Weights of a small mixture-of-experts language model, trained from scratch on English Wikipedia.
Experts: 32 experts in each of 12 layers, 2 picks a token, a softmax router.
Training: 373M tokens, 11390 steps.
Below are experts of layer 9 (counted from 0) of a mixture-of-experts language model. Rows are named router (the router's row for the expert), up (a neuron's input weights, with its number), down (a neuron's output weights, with its number) and show model dimensions 0-191. Each number is 128 + 32 x the weight over its row's rms, rounded and kept within 0 to 255.
Before each expert's rows: "comes before" lists some tokens at least twice as common just after its tokens as in all text. This comes from a sample of Wikipedia text that the model never trained on. Tokens count by the router's weight.

# expert 2
comes before: " of", ",", " and", " in", "\n", "'s"
router [147  92 148  64  83 115 116 186 158  78  86 133 119 157 150 154  83 134 141  82 134 127  85  82 137  66 172 127 176 104 101 115 124 145 198 169 121 104  83 129 172 128 162 121 110 142 100 149 105 126 159 155 140  54 167 142 124 128 162 104 145 131  72 124 123  96 104  85 143 161 106 125  66 126 127 165 149 178 180 117  93 148 125  81 109 144 149 153 136 142 113 145 170 121 188 124 100 146  70 112 132 155 123 125 151 145 123 102 115 165  84 158 181 105  12  92 136  99 158 211 105 110 122 144 113 101 113 151 142 157 121 127 177 111  96 135 122 119 122 144 127 127 123 102 158 117 112 136 132 129 171 191 132 130  83 103 177 161 118 141 150 136  46 126 122 103  90 155 111 127  63 153 130  76 148  79  99 145  73 161  57 142 149 111 174 133 165  96 163 185 155 147]
up0 [134 107 119  88  75 106 137 140  97 140 167 122 104 110  60 158 138 148 103 133  94 113 157  92 114 145  88 160 143 181 136  87 126 107 123  79 149 152 121 126 138 108 110 144  99 151 143 117 122 125 163 125  99 180 114 151 158 102 124  83 153 176  97 135 131 132 136  63 116 182 176 137  72 141 114 111 111 168  71 146 132 122 129  82 101 171  99 154 161 148  98  88 226 116 202 155 121 196 119 128 125 145  68 135  99 187  74 155 142 136 128 112 171 130 150  75  94 140 132 151  84 136 143 143 145 168 108 136 111 136 147 108 132 187 138 191 138 117  79 128 189  99 118 122 166 132  87 177  90 151 111 119 142  97 191 153 132 131 119 164 128 153 163 190  96 132  82 128 106 156  90 137 104  98 154 111  81 118 134 161  55  80 117 139 167  49 120  48 172  94 115 163]
down0 [117 109 132 140  42 125 125 142 145 147 140 139  77 131 108 139 125 200  99 172 135  94 152 162 121 102 122 130 137 104  88 169  99  96 132 124 129  71 169 183 209 118 123 126  60 156  62 141  98 125 117 188 111 193  89 110 175  93 105  90 113 124 132 138  89  86 157 133 105 131 116 150 125 149 126 182 108 161 105 143 112  90 163  56 112  94 170 120 119 138 169 147  84  95 134 141 111 119 205  64  88 142 107 183  61 163 118 100 108 119 121 121 122 143 204 146 156 128  99 193 106 127 124 139 177 186  92 123  88 159 110  99  69 135 115 165 125 147 129 154 116 111 148 171  69 138 143 171 125 153 123 168 148 123  79 124  82 127 141 129 124 129 187 118 127 131 125  74 120 107  94 118 144  90 163 171 184 171 112 111  88 143 152 172 143 158  94  84 132 130 177 136]
up1 [121 111 122  89 139 126 107 152 129 172 125 118 167  89 136 146 120 228 142 126 120 124  74  90 146 127 147  99 155 134 166 143 221 135 116 108 192 149 119 149 112 119 201 140 149 128 114 134 147 147 173 122 163 107 160  74 156 123 144  77 137 168  47 133  68 124 141 145 148  95 129 196  91  92 112 190 129 139 147 191 128  99 109 116  76 126 104 120  83 124 108 181 127 104 158 167  90 146 117 159 148 110 143 156  83 145 119 118 111 108 180 132 143 129  78  77 151 141 125 133  89 180 130 149 123  60  96 147 123  99 162  78  99 152 102 117  77 118 115  93 161 139 134 152 251  52  88 119 131 141 108 153 106 135 106 153 152 189 111  95 118 118 104 112 116 148  87 149 179 138  77 174 103 116 102 111  91 167 140 133 113 108 141 100 182 129 155 103 117 143 113 153]
down1 [169  97 129 181 118 129 146 110 136 206 137 160 163 180 149 141 156 155 153 121 148 178 106 126  96 150 158 128 146 194 191 158 105 168  83 148 102  94 128 118 158 138 115 114  79 148  63 101  84  93 154 166 110 170  91 124 128  71 101 116 123 160 118 149 128 137  97 152 102 139 175 101 154 152  90 100 187  95 101 122 137  72 149 161 108  69 117 120 128  87 124  68 143  70 187 163 145 104 125 101 111 124 128 156 108  99  81  70  91 138 130 198  83 175 120 103 117 163  58 154 106 189 151 122 169  95 114 175 116  96 200  89 159 125 103 129 195 132  84 103 103 144 163 117 105 104 103 166 143 122 112 165  99 153  96  98 148 141  91 140 137 133 130 178 139 137 148 135 130  97 128 124 109 119 106 135 150 179  64  98 155  93 116 209 108 148 140 127  70 162 140 140]

# expert 25
comes before: " ", "-", "0", "–", ")\n", "°"
router [117 142 127  40  91 164 223 144 128 111 112 107 159 142  93  65 107 127 136 102  33  66 173 135 161 112 129 126 123  76 113 112 114 139 161 101 134 179 129 127 134 139 151 141 137 151 109 107  84 133 173 175 120 153 168 108  74  97 171 111 164 139 110  89 169 103 121  67 107 107 137 154 134 102 128 165  95 103 105 183 167 155 138 146 149 143 172 135 141 135 128 173 194 112 151 137  88 151  64 183 140 119 133 105 173 217 120 127 149 156  84  87 152 135 118 123 156 150 134 195 124 180  77 167 130 111 158 227 127  97 136 151 117 138 134 167  90 100  98 163 171 136 136 132 110 104 133 177 154 135 129 143 116  99 120 123 143 101 131 143 107 130  90 181 114  91 137 116  97 123  80 115 164 108 177  91 104  83 106 165  96  87 119 107 116 101 191 158 157 134 110 124]
up0 [126 145 118  75 109  74 151  44 119 126 122  82 103 125  82  85 112  97 126 147   0 197 156  87 124  96 116  95 181 123 117 148 142 122 155 165 131 118 128 143 152 107 134 144 187 221 130 112 141 175 155 119 130  88 137  95 102 149 127  54 121  82 147 168 151 121 173  98 132 177 127 129 122 184 125 152 116 124 149 129  70 128  99 134 173 126  92 181 142  75 152  81 135 162 166 117 104 162  82 174 175 138 179  96 171 201 110  81 154  87 125  98  93  85 110  90 139 120 100 117 142 116 133 137 139 118  64 179 108  94 145 112  91 143 146 102 111 151 134 115 180 149 205 108 134 129 103 122 134 114 142 147 112 120 121 145  68 116 160 118 146 154 146 174 121 134 154 122 113 118 118 124 174 126 169 138 115  76 135 116  97 112 109 173 133 127 180 156 118 152 102 136]
down0 [ 98 130 135 102  89 152  86 171 155 131  77 161 130 113 161 109 139 104  94 129 196 129 107 143 107 140 109 247 180 148  49 173  99 157 141  52 124 160 153 135 107 159 109 128 139 118 163 164  79 138  93 146 168  71 132  75 135 122 174 141 102 128 153 131 117 152  97 132  69 123 136 131 167 150 120 100  84 123 166 145 142 196 111 163 140 120 123 135 133 113 130 124 117 132 137 136 103  93 111 142 121 122  62 153 183 128 135  69 148 114 189 127 127 126 145  93 119 142 134 156  73 122 151 153 116 122  58 104  91 199 171 137 139 109 145 111 135  72 153 140 146 125 127 170  98 137 125 159  71  51 159 178  84 155 143 112 160 112 117 152  63 174 123 151 100 120 119 144 147 137 147 159 143 160  73 148 159 105 120  99 140 143  35 118  99 146 106 169  61  95  99 130]
up1 [167 170  82 110 131  95 162 110 157 125 155 170  89 130  56  95 113 158  84 133 124 171 166  89 111  80  70 126 161  94 137 121 152 146 193 156 147 156 122 142 132 129 187 121 109 131 126 135  88  80 132 113 104 106 147 117  93 173 117 130 169 127 138 145 159 105 136 139 172 131 185 128 125 151 120 128  83 144 174 135 111  89 129  94 126 105 105 103  73 168 138  95 147 132 110 119 132 162  53 122 194 109 192 113 125  92  85 134 210 173 119  86 107 185 142  97 152 165 117 196 121 140  96  94  59 152 122 165 155 112 123 133 185  37 103 137 147 135 152 212 146 161 117 181 111 131  97  85 159 122 119 149 131 133 109 130 177 136 136 124  89 147 136 147 140 148 106 166 119  89 104 156  84 106 127 114 125 166 104 104 129 127  74 101 145 199 154 119  59 107 123  67]
down1 [184 192 183 136 100  82 115 136 194 142 141 135  87  83 165 114 160 129 133 106 152 176 141 112 160  49 127  84 132 132  46 122 141 148 110 161 140 149 147 219 173 122  66 125 115 165 186 125 148 145 123  79 123 100 109 103 154 154 122 113 145  79 153 101 109 135 103 140 144 129 156  94 112  75 144 101  57  89 135 103  87 135 142 144 137 146 145 145 107 132 107  63 103 167 113 108 193 104 145 145  72 128 116 161 118  92  89 177 120  74  74 168 111 123 133 139 141 128 105 185 116 109 128 133 113 122 137 152 152 117 162 102 150 122 112 138 101 147 120 112 117  90  99 166 131 117 136  99 113 182 131 111  92  78 102 167 138 134 168 161 117 168  97  91 184 102 115 165 199 161 118 151  59 136 145 114 149 161 150  64 164 125 109 173 199 174 101 155 124 185 133 151]

# expert 26
comes before: " of", ",", "ing", "s", "ed", "."
router [ 80  52 156  72 105 137 183 133 130 108 160  72 100 111 157  75  56 125 100 114 112  96 133  72 173 146 106 120 162  85 140  98 128 175 143 129 150  98 150  97 113 113 134 118  99 155 119 125  69 124 170 109 141 114 170  75 163 133 169  97 142 168  51 150  90  36 119  82 158 166 146 145 138 139 116 130 171 157 167 168 143 127 166 129 136 107 131 141 140 160 167 139 183 170 176 113 145 145 129  68 182 145 127 133 153 100 130 123 155 162 119 152 178 135  30  67 119 168 190 163 114 144 110 152 140 128 113 114  92 111 141 117 193 135  85 145  80 136 112 132 154  75 137 126 159 103  96 166 140 138 163 145 148  67 121 129 131 161 100 118 147 154 117 122 160 129  90 142 165 126 102 156 154  98 142 102 104 120  89  91 155 116 127  89 192  64 155 155 117 160 105  84]
up0 [111 192 104 118  29 191  99 130 106  83 150  92 105 157  89  97 126  93 133  80 143 122 142  91 191 158 158  32 174 148 124  96 135 142  96 187 143  72 172  81 153 129 142 163  92 143  72  84  95 140  80  73 135  97 139  95  96  93 133 115 148 140 113 114 145 147 119 156 191 148 171 178 136 121 200  93 155  91 127 153 113 144 122  72 151  98 110 146 130 118 177 110 165 176 102 111  77 159 136 165 151 175 128 131 127 123  45 139 152 133 138 134 181 131 112 136 151 171 102 167  84 149 151  78 142 127 100 131 147 138 105 103 138 134  75 150 138 148 147 169 145  90 161 138 132  43 136 145 113 122 101 116 148  96 118 104 107 196 158 133  73 125  95  99 125 102 124 159 128 137 140  98 129 124 144 152 123 156 104 120 182 152 133 132 152  80  90 169 167 156 148 132]
down0 [127 164 138 226 149  96 134 177 117  74 112  89  78 107 149 174  90 149 116 135 139  85 116 124 183 165 160 170 123 183 145 150 131 100 125  82 143 143  85 119  94 163 168 137 150 153 174 108 197 142 150 119  69 194 133 123 126 162 100 109 128 135 150 132 127 127 167 205  90 163 149  66 108  70 151 131 105 173 169 114 110 121 162 160 106 134  87  91  84 116 146 153  86 118 107 134 146 139 126 152 152 125 137 126 104 144 153 140 108 111 149  49 175  74 116 189  83 127 161 150  97 141 122 106 192 131 118  79  78  91 110 100 107 158 144 179 120 178 142  95 139 107 144  96 130 127 169 190 161 123 110  94 172  93 115  93  93  98 150 134 124 134 134  89 113  59  98  85 120 123 111 108 168 182 133 111 157 123  73 197 115 119 171  78  89 143 133 131 139 141 126 110]
up1 [117 109 143 145  93 177 131 114 145 180  74 106  84  96 114  93  93 172 154  88 142 122 131  73 174 183 123 105 133 108 159  97  96 158 163 132 119 111 196 194 183  88 165  75 112 159 162 127 113 110  80  87 127 162 128  82 115 170 120 149 111 122  85 114 141 167 130 162 185 185 142 171 156 118 108 177 145 145 135 185 154 144 107 188 139  58 128 158 101 113 155  59 167 178 100 141 100 113 108 137 145 148  88 132  84 125  98  76 110 128 100 129 159 149  97  84 152  48  96 146  88 160 147 134 115  85 116 158 133 100 112 118 166 159 110 180 103 151 102 140 117  37 136 110 139 182 149 140  92  98 159 166 183 106 113 118 109 108 108 141  60 157  80 108 134 129 113 114 159  91 192 186 127 137 146 161 107 134 125 127  94 150 132 100 135  92 144 111 132 151 168 113]
down1 [130 126 144 248 137 146 152 144 166 146 123 107  96 157 155 172 163 136 100 111 158 145 115 144 115 151 120  80 142 120 201 130 156 196 136  82  84 125 163 141 113  94 169 127 146 138 108 154 126  89  92  93 118 114  99 150 131 119 117 115 143  95 185 151 117 156 113 154 105 165 150  81  77  92 111 104  94 157 122  91 112 139 117 104 132 129  93 119 158 118 108 151 200 127 179 133  61 139 117 145 104 135 108 145 127 148 169  87 166  91 120 128 150 124 139 164  85 116 185 128 160 121 170 163 113  65  81 114 133 129 139 108 139 117  90 126 173 149 108 115 122 125 101 102 129 138 178 127  98 150 167 103 167 143 112 144 153 109 132  58 190 143 113  56 143 137 111 120 119 113 155 164 139 227  16 148  94 124  96 141 117  96 139 142 151 104 112 108  63 136 230 102]

# expert 28
comes before: ",", " of", " and", ".", "s", " in"
router [ 83 116 144 102 127 110 171 109 133  83 191 114 138 143  80 148  97 111 166  78 112 151  96  84 149  65 137 147 157  96  86  89 144 154 155 145 113  87 169 137 140 152 148 125 135 171  81 132 135 103 132 201  93  98 197 190 134 114 194 119  99 126  86  78  82  80 160 102 166 127 138 142  68  98  89 114 115 175 168 122 113 166 149 104 151 124 107 165 127 120 164 145 124 147 166 107  66 149 117 136 132 147  99 133 170 170 149  89 183 134 106 144 180 184  56  60 175 110 183 164 143 184 113 175 122 140 130 138 149 155 127 161 142  79  80 156  80 109 117 162 125 106 177 134  79  87  91 140 137 140 160 122 156 113  90  61 144 173 128 146 141 134 102 130 183 155 128 133 162 110 133 108 137  76 178 134 122 150 148 133 132  92 172 129 164 148 185 157  99 125 113 106]
up0 [ 89 147 186  90  73 140 127 122 171 144  78 135 110 137 133  82 137 131 137  43 126 190 106 132 135 138 133 164 138 108 165 155 141 156 116 160 153 140 110 128 149 141 152  75 147 120 123  81 150 101 186 155 126 105 157 163 155 162 131  80  94 101  86 148 112 105 154 106 199 116 176 145 117 130 103  89 139 156 102  86 119 164  99  69 151 175  90 109 144 100 109 146 122 120 157 111  87 163 162 110 193 147 140  86 173  90  85  84 141 126 134 174  89 129 145 154 160  95 152 128  82 135  97 124 125 139  46 161 135 164 106 115 103 138 186 227  74 130 141 102 149 116 198 195 132 123 134 136 104 114 131 134 147  95 121 107 130 117  91 152 133  75 159 121  83  79 140  89 148 151  80 124 155 126 158 137 137 156 191 122  50 106 175 125 182  98 108  99 137 129 151  65]
down0 [112 117 118 103 133 160 132 118 137  65  84 133  74 120 139 133 169  93 105 131 142 128 124 153  34 128 112 183 114 109 102 131 148 100 162 135  68 146 130 103 142 159 103 105 137 122 123 119 118 104 138 167 128 161  68 116 177 141  98 151 107  58 166  87  95 123  72  65 113 148  98 113 137 106 133 104 139 179 119  93 146 144 113  81  95 130 158 117 122 115  95 188 162 144 133 114  84 114 106 173 164 159 140 138 130 124 132 125  98 129  38 200 168 185 168 100 163 127 112 150  80 141 100 121 144 130 149 137 163 104 139 130 152 151  97 135 172 205 165 109 124 160 183  50 168 114 124  70 168 111 200 117 168 137 111 114 119 162 120 165 117  90 135 160 100 145 144 125  89 127 145 133 154 181 159  98 150 188 162 132  99 103 148 169 158 121 179  61  85 191 102 167]
up1 [107 144 166 126  97 135 123 156 108 148 150 136  90 145  59 109  88 120 132 133 139 138  59 108  93  68 173 163 140 129 137  31  87 165 166 139 123 122 100 120 111 118 123 168 106 146  87 135  88 108 156 113 159 106 136 186 182 154 151 130 112 123 105 162 125 131 104 106 121 109  79 122  75 165 149 162 122  93  42 123  92 139 151 105 108 127 170 151  79 107 142 145 119  95 148 128 159 200 152  66 138 133 152 153 128 107  57 205  82 146  67 128 101 110  98 127 175 132 196 131 154  86 115 140 154 107 148 154  87 179 126  92 115 148  76 160 118  88 111 138 140 133  67 144 147 107 179 110 152  61  99 121 108 128  97  93 178 189 159 160 168 149  97 158 195 151 106 110 164 109 142 112 160  98 103 119 160 147 162 112 152 124 147 103 178 137 115 115 150 127 157 194]
down1 [111 123 132 125 115 144 134 144 117 169  91 187 132 145 128 129 141 126 174 191 122 123 127 116 146 197 134 106 127  88 167 118 114 187 123 134 192 115 110 121  78 102  82 112 123 115 193 112  92 108 143 133 139 128 138 103 120 110 134 141 109 151 120 155  67 119 161 115 126 130 129 123 135 176  98 120  17 133 124 110 208 131  98 148 128  82 101 120  78 110 124 124 123 182  78 134 160 159 196 134  72 116 119 147 134 156 176 164 122 110 154 197 117  82 146 105 143 119 121 102 123 146 121 105 161 206 128 154 198  79 135  99 173 139 102 156 164 130 120  81 183  65 142  62 134 154  90 141 167 103  85 141 118  55 180 107 119  53 160  98 100 128 127  82 113 107 122 136 213 150 107 143  83 139 108 147 124 152 115  80 117 189 110 157 119 105 154 138 107 115 163 124]

# expert 31
comes before: ",", " (", "\n", "on", "i", "ia"
router [ 87 157 178  56 131 105 177  83 113 132 134 134  70 179 133 130  80 153 133 104  91  82 134 100 116 117 132 148 100 138  94  43 137 132 130 172 113 135 165 155 155 103 118 126 145 150  84 117 157  95 119 111 109 122 138  78 158 145 160 123 111  98  87 136 114  69 122 105 116 185  90 123 149 138 125 147 120 109  91 125 146 153 101 155 111 169 146 136 139 133  93 150 150 132 178 155 149 138 105  69 201 116 155 132 141 106  56 138 134 138 108 159 165 149  93 132 153  83 221 193 102 184 146 153  94 144 138 182 132 125 114 134 133 154  85 124 130 143 123 120 167  66 160 117 181 133 115 109  73 151  99 212 161  76 135 134 113 189 172 145 181 179 102 167 134 152  90 163 151 138 100 107 112  75 160  65 153 112  94 130  68 127 159 111 158 118 196 101 159 147 142 136]
up0 [ 96 135 115  83 174  85 113 116  76  52 104 135 139 141 134 104 114 136 183 132 103 116 128 141 182 123  45 100 153 102 116 105 151 139 132 152 125 103 167 161 101 133  83 130 115 122 149  68  74 113  91 112 128  73 187 152 127 122 126 148 180 157  84 146  81 121  85  50 154 149 147 122  97 108  67  78  88 169  96 124 131 237 129 103 191 172 175 119 167  89 176 185 156  91 182 132 150 136  94 152 114  77  93 144 174 118 115 145 125 121 144  87 142 178 139 123 152 136 158 156  93 103 136 177  97 157 129 114 108 123  69 114 105 129 132 149 119 153 124  74 185 160 108 116 172 152 104 113 162 122 107 117 154 102 140 167 122 159 198 114 165 145  85 105 160  48 159 115 151 115 147 161 151 124 135 119 148 154 160 124 162 138  95 141 140 154 111 158 134  89 125 150]
down0 [138 100  80 113 121 113 190 155  97 119  80 124 161 141 121  65 148 151 152 124 105 142 123 141 179 118 209 103 154 131 112 152 125 109 158 150 146 121 177 184 128  99 113 100 150 145 135 161 100 183 151 133  89 108 135 177 165  74  47 130  60 125 108  69 195 118  92  71 138 162 161 107 136 124 183  91 122 140 129 145 114 118 133 116 133 136 127  66 164  97 139 138 127  64 114 150 108  89 139 191 159  66  66 175 106 126 147 141 101 112 124  92 123 105 150 107 132 147  97 139 107 122 152 157 184 178  97 117 136 129 183 148 105 128 102 178 107 139  89 129  83 140 172 123 197 100 128  97 159  56 109 151 149 132 140 128 124 136  94 146  59 149 165 144 136 150  59 105 142 108 137 175 124 102 147 167 149 120  90 117 211 179 153 120 109 152  72 139 124  94 162 135]
up1 [ 94 124 110 125 130 112 167 125 201  94 157 119 176 110 161 168 136 186 130 103  60  61  56  91  97 103 116  57 130 108 135 107 137 180 137 113  84 131 149 122 117 144 142 106  93  97  98 160  98 121 131 118 118 119 128 170 112 112 132 139  86  70  59  79 171 131 161  74 136 108 105 134 161 123  86 137 145 121 129 171  89 130 168  79  79 208 115  77 161 178 115 155 160  86 155 132 134 130 129 116 159 157 153 130 173 148  64 146 216 127 133 166 126 194 155 163  82  86 151 178 114 151 155 184 130 127  83 140 122 215 109 110 139 128 122 157 101 110 179 142 157 144 134 113 132 130 176 137  88  92 140 162 100 114 125  86 171 167 176 117 147 135 113 105  82  99  88 122 117 164 125 150 108 133 182 147  93 130 120  70 100 114 144 140 118 103 139 102 129 117  85 137]
down1 [156 120 156  75 159 169 111 108 172 104 151  95 182 161  83 222 193 157 103 169 135 161 178 185 121 112  78 104 124 102 114 162 106 121 101  91  85 142 152 146  99 185 113 123 161 128 162 184 103 107 144 141 143 179 165 122  82  67  89 108  75  85 132 141 142  54 161 130 174 153  84 105 130  76  88 154 140 190 124 143 133 132 126 122  88  91 105 155 150  89 139 106 172 148 130 188 113 135 133 125 118 153 152 199  96  77 147  98 157  93 158 127 130 157 136 143 200 140 176  91 122 118 181  83 140 106 108 126 101 126 100 146  81 106 144 157 100 168  87 115 128 156  91 162  96  76 150 147 106 106 158 111 120 116 134 124  98 112 143 128 136 143 103 179 133 149 147  87  98 141 149 128 184 172 167  99  98 124  91  98 106 147  62 111 150 167 118  63 122 121 108 123]

# expert 12
comes before: "0", "1", "5", "3", "4", "2"
router [107 169 138 107 110 194 175 134 125 146 163  93 118 161 111  94 102 130 160 130 103 143  97 112 135 105 175 124 158  91  74 114 160 202 156 188 126 105 146 113 115 121 134 121 123 155 121 125 133 154 111 170 118 108 186 153  87 154 154 131 165 151  75 138 125 102 143 101 149 121 141 203 128 132 137 114 143 101 161 171 153 127 144 113  86 136 166 122 119 150 126  93 199 140 146  97 111 181 140 124 157 118  73  79 172 167 114  90 145 154 131  65 186 103  99  97 191 109  94 204  80 143  45 135  67 140 163 158 120 136  81 132 174 164 171 122  98  91 113 126 123  87 123 135  88 133 115 109 154 120 137 176 112  89 163 100 114 156 155 150 139  97  90 142 171 153 109 158 150 154 135 164 163  71 222 136  54 102 126  91 114  60 162 105 140 139 110 131 100  91 161  96]
up0 [137 144 105 143 123 102 164 140 115 153 142 150 160 136  93  83 149 151 121 126  97  77 122 120 149 159 106  72 174 146  73 122 166 154 161 167 125 118 145 100  73 160 158 127 118 109  47 164  93 175 131 102 130 138 170 198  97 158 126 102  73  99 142 131 103 124 165  60 160 144 117 120 114 165 154 110 168 154 105 160 213 143  77  68 125 145 111 161 118  79 148 127 147 105 151 136  95  79 143 103 151  97  84 116 198 107 123  92 194 140 144 128 151 142 144 114 153  97 132 179 105  90 148 141 209 103  92 123 112 140 128  89 172 162 149  99 131 101 192 142 134 118 106 136 197 164 118 162 128 109  70 123 134 108 133 145 170 150 120 197 143  94 142 143 158 134  67  65 140  67  68 132 174  67 146 111 133 160 166 110 135 120 162 169 146 126 117 138 126 120 182 108]
down0 [179 138 138 160 145 132  91  24 124 108 165 129 205 132 156 132 145 104  78 152 151 142 159 156 146 158 157 132 164 141  95 138 140  77 143 147  97 108  91 128  83  80 115 139 139 143  97 121 132 120 128  89 129  74 130  91 158 206 116 142 145 165 106 137 135  82 103 115  88 141 113  94 138 105 146 103 146  64 145 132 110 108 101 175 173 164  90 177 111 146 146 115  77 137 159 133 172 178 117  88 112 186 133 128 152 166 113 121 192 142 124 156  78 108 120 151 149 147 109  86 100  95 134 160 140 118 143 101 148 117 149 166 117 161 142 125 215 129 119 127 169  95 187 131 142  95 102 133 124 119 127  84  96 106 141 153 121  82  51 163 108 143 125 169 107  98  81  80 121 109 116  89  89 127 182 177 114 158 150 102 149 102  36 116 163 107 162 140 190 215 128 123]
up1 [163 147 115  94 161 128 105  99 136 124 108 153 137 103 121  78  77  90 104 134 107  41 161 151 107 138 120  97 107 118 147 139 147 152 109 167  91 100 104 143 136 133 162 103 144 117 162 114 149 180  81 161 115  58 129  90 112 186 132 165 150 169 103 169  80 120  81 162  59 179 114 193 125  93  99 145 150 159 138 127 229 135 101 101 121 112  49 105  82 133 117 105 138 100 107 125 123 135  99 157 162  98 131  81 142 121 118 173 121 189 180 163 168 120 107 105 121 126 159 132 158 138 115 119 181 157 168 161 113  74 109  78 155 139 149 126 104 127 103 155 172  92 113  94 107 141 113 100 112 139 110 128 149 126  92 108 112 155 159 136 154 145  73  88  90 202 136 137 127 180 167 126  72  83 139 150  73 135 183  92 153 141 155  59 101 170 194 148 130  95 148  93]
down1 [192 102 126 141 131 127 155  97  65 123 153  99 191 118 120 119 161 137 123 127 157 120 132 136 104 108  84 139 171 130 146 140 119 133 128 152 172 170 150 142  80 157 169  63 172 136 136 131 147 115 149 105 141 134 119 186 146 164 149 147 141 129 102 126 106 205 167 134  94 117 136  79 115 136 126 102  94 131 164 133 112 101 169 123 143 103 190 110 119  98 140 118 108  58 170 174 116  75 115 155  91 184 137 111 118  84 110 104 100  72 173 133 102 127 121 102 126 140 158 159 110 102 139 108 131 139 121  65 188 193 218 124 121 135 104 170 141 118 104 133 149 119 115 157  95  93 137 115 101 146 140 120 129  97  69 115 144  77 163  88 155 102 137 118 102 157 148 152 169 109 111 118 155 255  12 128 160 105 119 155 137 181 113 161  74  91  86 119 147 104  96 120]

# expert 6
comes before: ":", " to", " the", " by", " in", " a"
router [ 99 128 139  91 117 167 192 111 150 151  94 105 130 149  51 146 102 122 103  96  84  84 103  70 174  69 119 117 188 107 120 127 174 155 152 140 131  87  94 177 168  96 143 128  85 151  97 124  96 104 135 150 196 164 128 120 132  95 160  78 159 109 131 112 126  76 142  61 143  97 162 123  79 158 105 131 143 121 167 157 130  95 145 106 112 130 136 138 112 116 118 187 188 116 134  76 182 228  65 158 143 107 128 119 188 146 111  63  94 155 132 136 118 121  79  79 116 110 194 131 148 159 131  98 117 116 143 148 152 159 125 138 122 102 105 133  66  85 151 122 105 110 157 127 115 125 111 114 111 165  60 173 156 119 142 132 122 188 169 109 148 136  93 163  93 150  98 174 164 112 138 122 100  73 185 155 171 123 127 141 107 130 151 118 198 119 149 129 154 188 135  88]
up0 [ 67 116  85 159 130 137 129 113  73 137  95 121 152 113 123 114 102 106 143 155  96  97 118  91 147 168  87 161 128 128  70 111  69 187 129 124 109 136 112 218 120 192 165 119  98 121  80 163 124  98 158 163 117 119 148 117 140  55 134 114 174  63 145 154 203  64 110 149 147 150 114 107  84 125 147 117 133 118 176 129 118 141 142 199 159 144  97  77 141 160 110  99 208 108 165 105 121  82  68 214 158 118  88 113 106 148  68 111 174 137 153 147 120 102 115 154 135 124 104 139 112 150 129 144  98  93  85 166 116 133 106 119 107 126  81 188 117 172 114 124 122  97  76  73 145 178  76 139 125 165 111 106  98  87 119 144 154 123 181 136 116 152  80 146 144 146 158 105 148 116 153 143 166 127 161 151  71 142 155  99 167 125  76 140 164 144 121 159  88  98 169 156]
down0 [100  81  98 101  88  70  96 159 107 126 114 174 177 190 122 132 170 120  89 100 122 132 119  94  87  97 133  57 121 130  72 130 116  69 106 146 116 103 135  66 141 182 158  98 140 154 128 109  59 145 101 144 155 142 127 130 140 124 169 206 120 149 154 200 108  69 122 113 148 162 148 120 128  87 139 127 126 113 203 168 131  82 137 107 142 173 186 152  96 131 113 170 148 134 126 138 119 152 141 110 103 146 132 181 111 107 192 126 115 124 128 151 141  99 101 154 136 149 195 161  44 150 104 107 134  67 102 100 120 163 151 105 101 122 120 134 135 143 205 131  93 156 107 110 113 132 161 121 174 160 133 120 113  71 128 170 117 108 112 153 106 128 120 106 136 170 109  75 196 138  50 158 109  71 119 118 133 133  71 131 116 182 100 162 132 111 134 194 167 177 108 149]
up1 [106 148 139 143 131 225 123 133 114  90 146 181  67 105  85 133 153 116 162 109 114 123  32 152  79 166 113 140 110 101 138 107 137 220 158 153 146 134 145 158 129 170 182 116 164 142 106 111 124  89 108 165 110 135 175  91  92 115 152 127 179 191 166 108 156 101  70  97 147 110 148 103 164 110 181 153 121 112 140  82  83 122 156 189 161 127 164 101 120 173 114 171 141 103 108 139  66 144  89  92  94 151 110 144 138  94 121 142 126 161 164 120 128 129 105  56 157 105 136 132 125 171 106 115 141  68 133 121 179 105 140  93 125 155 125  44 113 121 121 204 139 133 153  67 132 121 113 129 168 190 117 176 109 150 140 121 158 202  84 151 128  98 122 109  93 142  32 113 149 171 136 120  86 130 139 135 132 136 103 120 126 143 113 143 157  99 117 119  80 148 134 116]
down1 [117 142 195 109 123 134 103 165 113  96 169 147 115 130 140 118 173 189 108 173 122  97 119 141 101 181 150  55  59 137 120 170 112 154  96 209 165 151 121 140  65 118 105  51 113 100 127  37 100 151 131 120 121 113 151 104 111 143 154 131  86 142 173 172 153 115 108 144 172  87  83  76 108 140 124 140 126 140  73 122 154 145 181 114 137 159 157  65 143  63 162 151 182 151 155 190 116 125 137 112  88  45 130 157 129 152 183 113 162  88 118  82 117 113 111 108 174 140 114 104 151  98 158 147 120 126  85 120 131 144 117 131 183 121 149 124 106 115  96 100 112 139 142 144 132 162 165 169 128  72  63 104 135 131 107 142 118 125 120 145 132 105 112 160  69 130 129 137  75  99 133 178 143 145 148 172 135 110 205 120  51 156 117 108 134 144 167 128 176 126  81 115]